Weights of a small mixture-of-experts language model, trained from scratch on English Wikipedia.
Training: a variant of Muon for the experts, 652M tokens, 4643 steps.
Below are experts of layer 9 (counted from 0) of a mixture-of-experts language model. Rows are named router (the router's row for the expert), down (a neuron's output weights, with its number) and show model dimensions 128-255. Each number is 128 + 24 x the weight over its row's rms, rounded and kept within 0 to 255. Numbers have three digits each.
After each expert's rows: "comes before" lists some tokens at least twice as common just after its tokens as in all text. This comes from a sample of Wikipedia text that the model never trained on. Tokens count by the router's weight.

# expert 13
router:146191139164107127106114144113130124114103113140139078148124105127115123127105124145140142165138114074092152091189087114130098106137138103100198153120143133146125125097095142152108136113158132136144113074098108107140138130121128120103102132128155139102129149129121110167105175150158139094166144119101110144158168093131145133099128127131109130110120143122135148101118151112149146156182
down0:156154103139164107127111170104131117135144102170135104125173097131123122123114226112129074090107142151145141112125096105120125132111164140125177156156102132138162154145146156114139122119100135164138111150152183155126097134126153121133107144115144142084114140095108129148128129123110121130164136100133141123158102126100145115117129091136102169156142131134118107119116094134157154144120
down1:170126133150084134157127136132157106114133091104130157141136147136074161122147134110172144133127132105156137119088139124119124118128113114101134095134098067165089140141105162169159136164119145111143138123157141102113144140175127107157124119069096168138129137191126171101156124129114106126106163148124137162137119070142142151121089100150120166141141110122090131127148122112101184128111
comes before: " |", "|", ";", " /", " (0)", "3"

# expert 60
router:133098129135118191108119107139104112114124087159125139115170149101089155100159127155108076129122108099154185184149150155144102112140106104160131141139061126132147081148116145148142103150085137149166140126144123106115091117155119154103090120133087164092107113131131160097188111158111092129146133158108180134114133170161143118117166139154137121148131115137121128139148119154131126147113
down0:126109105088120110153101152139118118104116141133140118158153131105114131120100109117126146156144161115099133118117179100107114121132115153122172121148130132118100068148128117152095130144131129082120118134102112129128129136123114122119122116164132130146091123160091137105114139184090123100156138217149110135120121105139115129162166123156094111130101080159110136125133153117124158102130
down1:147159132180104103074099153133114129112172179124181121124107126110142148133159160122137089110144101099124150122122096133132126107119162137114117126121131118169123137137158127103116086110121137120080164156124112110121132157138105117115148107096101138131096136133136150142103115113121129133132112112095183138106140146121104128144099138120114143135127163111138160140125145111126103117117
comes before: ".", ",", " and", " in", " to", " of"

# expert 57
router:097111154114122137122161092120124096104133117101100119117168114134159146086086105133140097141104110114148121108142116168176090137118102157129125137148151136110148102172178096160103061127167163167144119079085159120109154149108117107125146101109156190149119147129126127133165093103126088101119166141128128109105096143167130092133118078125115168167153121133134115115138116121171141093125
down0:114125170086084100143168105149103115130169119110116131132134119120110154123123114151096161099129131093134122120149152134173149156129163121107088122111156143140162132119164173128156140118146069116129120172115166160112096137130155127160091102098160114164136187186142148123135122131134121153115179156113130154101117124127126153131107122124098150122128141124148137107148136148108114180146
down1:130128113128098173131140113173146111181121143108138142121132109138125125124103104127167131129092123101153093130140149103093129126083087140111126156089084182116120151132120110103144153110118118149120095097133098136113127136159116117138147129141140115149100149095143152112166127084108127091133091087093136167120085127132111183193151160083161126142104103124120111158137119108121081107125
comes before: "s", "==", " ==", " and", "===", ")"

# expert 14
router:092132136100136134097096125122137110079143153152104112075091114106107077082135132136058122139111104118166134101124080105125111124115103112160134103099127068125133125103108140129218188169115095099175112145157115109114137156142131145131178178132149136082104149123142161155085151124094075128129116142098163140131128128141152142136132121162140135118146104128173145110158155128108137138139
down0:136109136141091152120148109102136145136130122116121172155112150166129107087113115139111101110129096110125108150142180116112128093142125150162113176115137081137133137139168111146139161145141125104110122145145104085124116154106101126140120096126126128106109131119130095140115151122143163157163092127111144161164113110097101141134085156130165134139101127182144130169107119140135206135094
down1:109148130113119125142119134138136141166137127153128148133163181089152128104165121108162117172104141110091148135093117163138152122094115137130115134154144095153154151092150150146141139084137144169147164153116123148085152130158140120139155152120172136152136124128140119143063152132155123092165178125149140103104116202158129090103123191118121122112129149118157155151151133157082170140134
comes before: ":", " of", " \"", " a", " as", " \\"

# expert 52
router:112129108128146105128105194075120095119144129132133142088165121157136110097108138130157121144123120101105197137109170123116079108121051109155125139146119122178067132127146089127117122106075139120132100103147139095134138136141085121124128150160171181121159107119126105131155093096119162167122109137089137168121090122164165108100133135125137153158136130152153129124117139117123103137131
down0:116129122089112142121113126105087130145149139117142133084147172150127136101114103140147135070156098119089111134133126090140140178115139164159098132096120123139111115141140152103125115148113087073113149103099139156117123134109113120106121147107098103122114149121129133120115114162134090109094154127129119120138093106109161079105140139150149080102123135103095101126137109158166086127080
down1:120149109123107119166184139122109089089155100109183123132089138132142109140162088176130147099143063149131107130074170118090122114133135116168124152143142142115140123168178163122115115155151140102171104128128099160059143140133148110121124137179084165093137161117122166130151130135114151153143101120126091134120139117092100140136101137136195143121159141140121138132092087113121111163124
comes before: " of", ",", ".", " and", " in", "s"

# expert 7
router:138090100157120158124126124135102147156107155133139120160163127137064092097169149146104090126142156131137153137129162096093129082116094098128135133152081134122164152169108166124138112178137180156126135131148139085109123130136107164126125115138108144135133129129147132106114106125115132151182088164084104158116095142129121095185112115081139119124121111155153126168102100165112156120106
down0:158096105098125133118164094126110113130140135080139150100139148154181167144105191073133111098110147123122128050126094125136086126168119126121137099144128148124067073119140128149115076124104091150097111092156101141131093187125113102134139125125143101092172109131121140152137115125163111163094194102151112077136135173120154112132119120097139131125166126130106132125161098123121124153143
down1:102129090125122149115127134093135094092114144096101127153112140120096136128119129152170126100070126098160121183128142076132121140155108133105121159096097151119143123095169142078140132121149115082133102129132188105086176115111112110129133105105127154110143138157092128101114117165116127128152095140128176141138129094112146111113110102134113135107131127107145128091140131142154139135133
comes before: ",", ".", " and", " in", " to", " on"

# expert 11
router:122136139132161138144119104160111125088166128085162128106116082159145114151096106105111130108135074102153104110158108159134120126101144141129183159111139168131163145118123114119143140133145180139151136148143147117115151157121155124127173099123110147111164167100154153097142115149128099108152136148144166121116144135103130111157162123128068166132155160120146131119136116104118160125138
down0:093114143091127138117156136164084157148118145115136174111131166080130111101096162093164128155111137126105099085123163116128140138131117122127119167061155158083158137103110107100133121090131127150114121119115134127125115181104127133100129125149138164134112160117141104173112090146116182136117130143153126076118139107124130109124128173125126121120166144093150128108154174117180111119175
down1:159093153109106126115121147116139091097107087074168140120166158139132067155122106088074080133130091138110146104125160107137152101112128116120173154129094122133154157082091157126108132173140142122148101159102128165130156129128126185136112144129097105123184127155150074106146133118115154145130155146085113140057124118121159097160090137099119111126148099153181115141114159124145114142123
comes before: "s", "\"", " of", " and", "ing", "ed"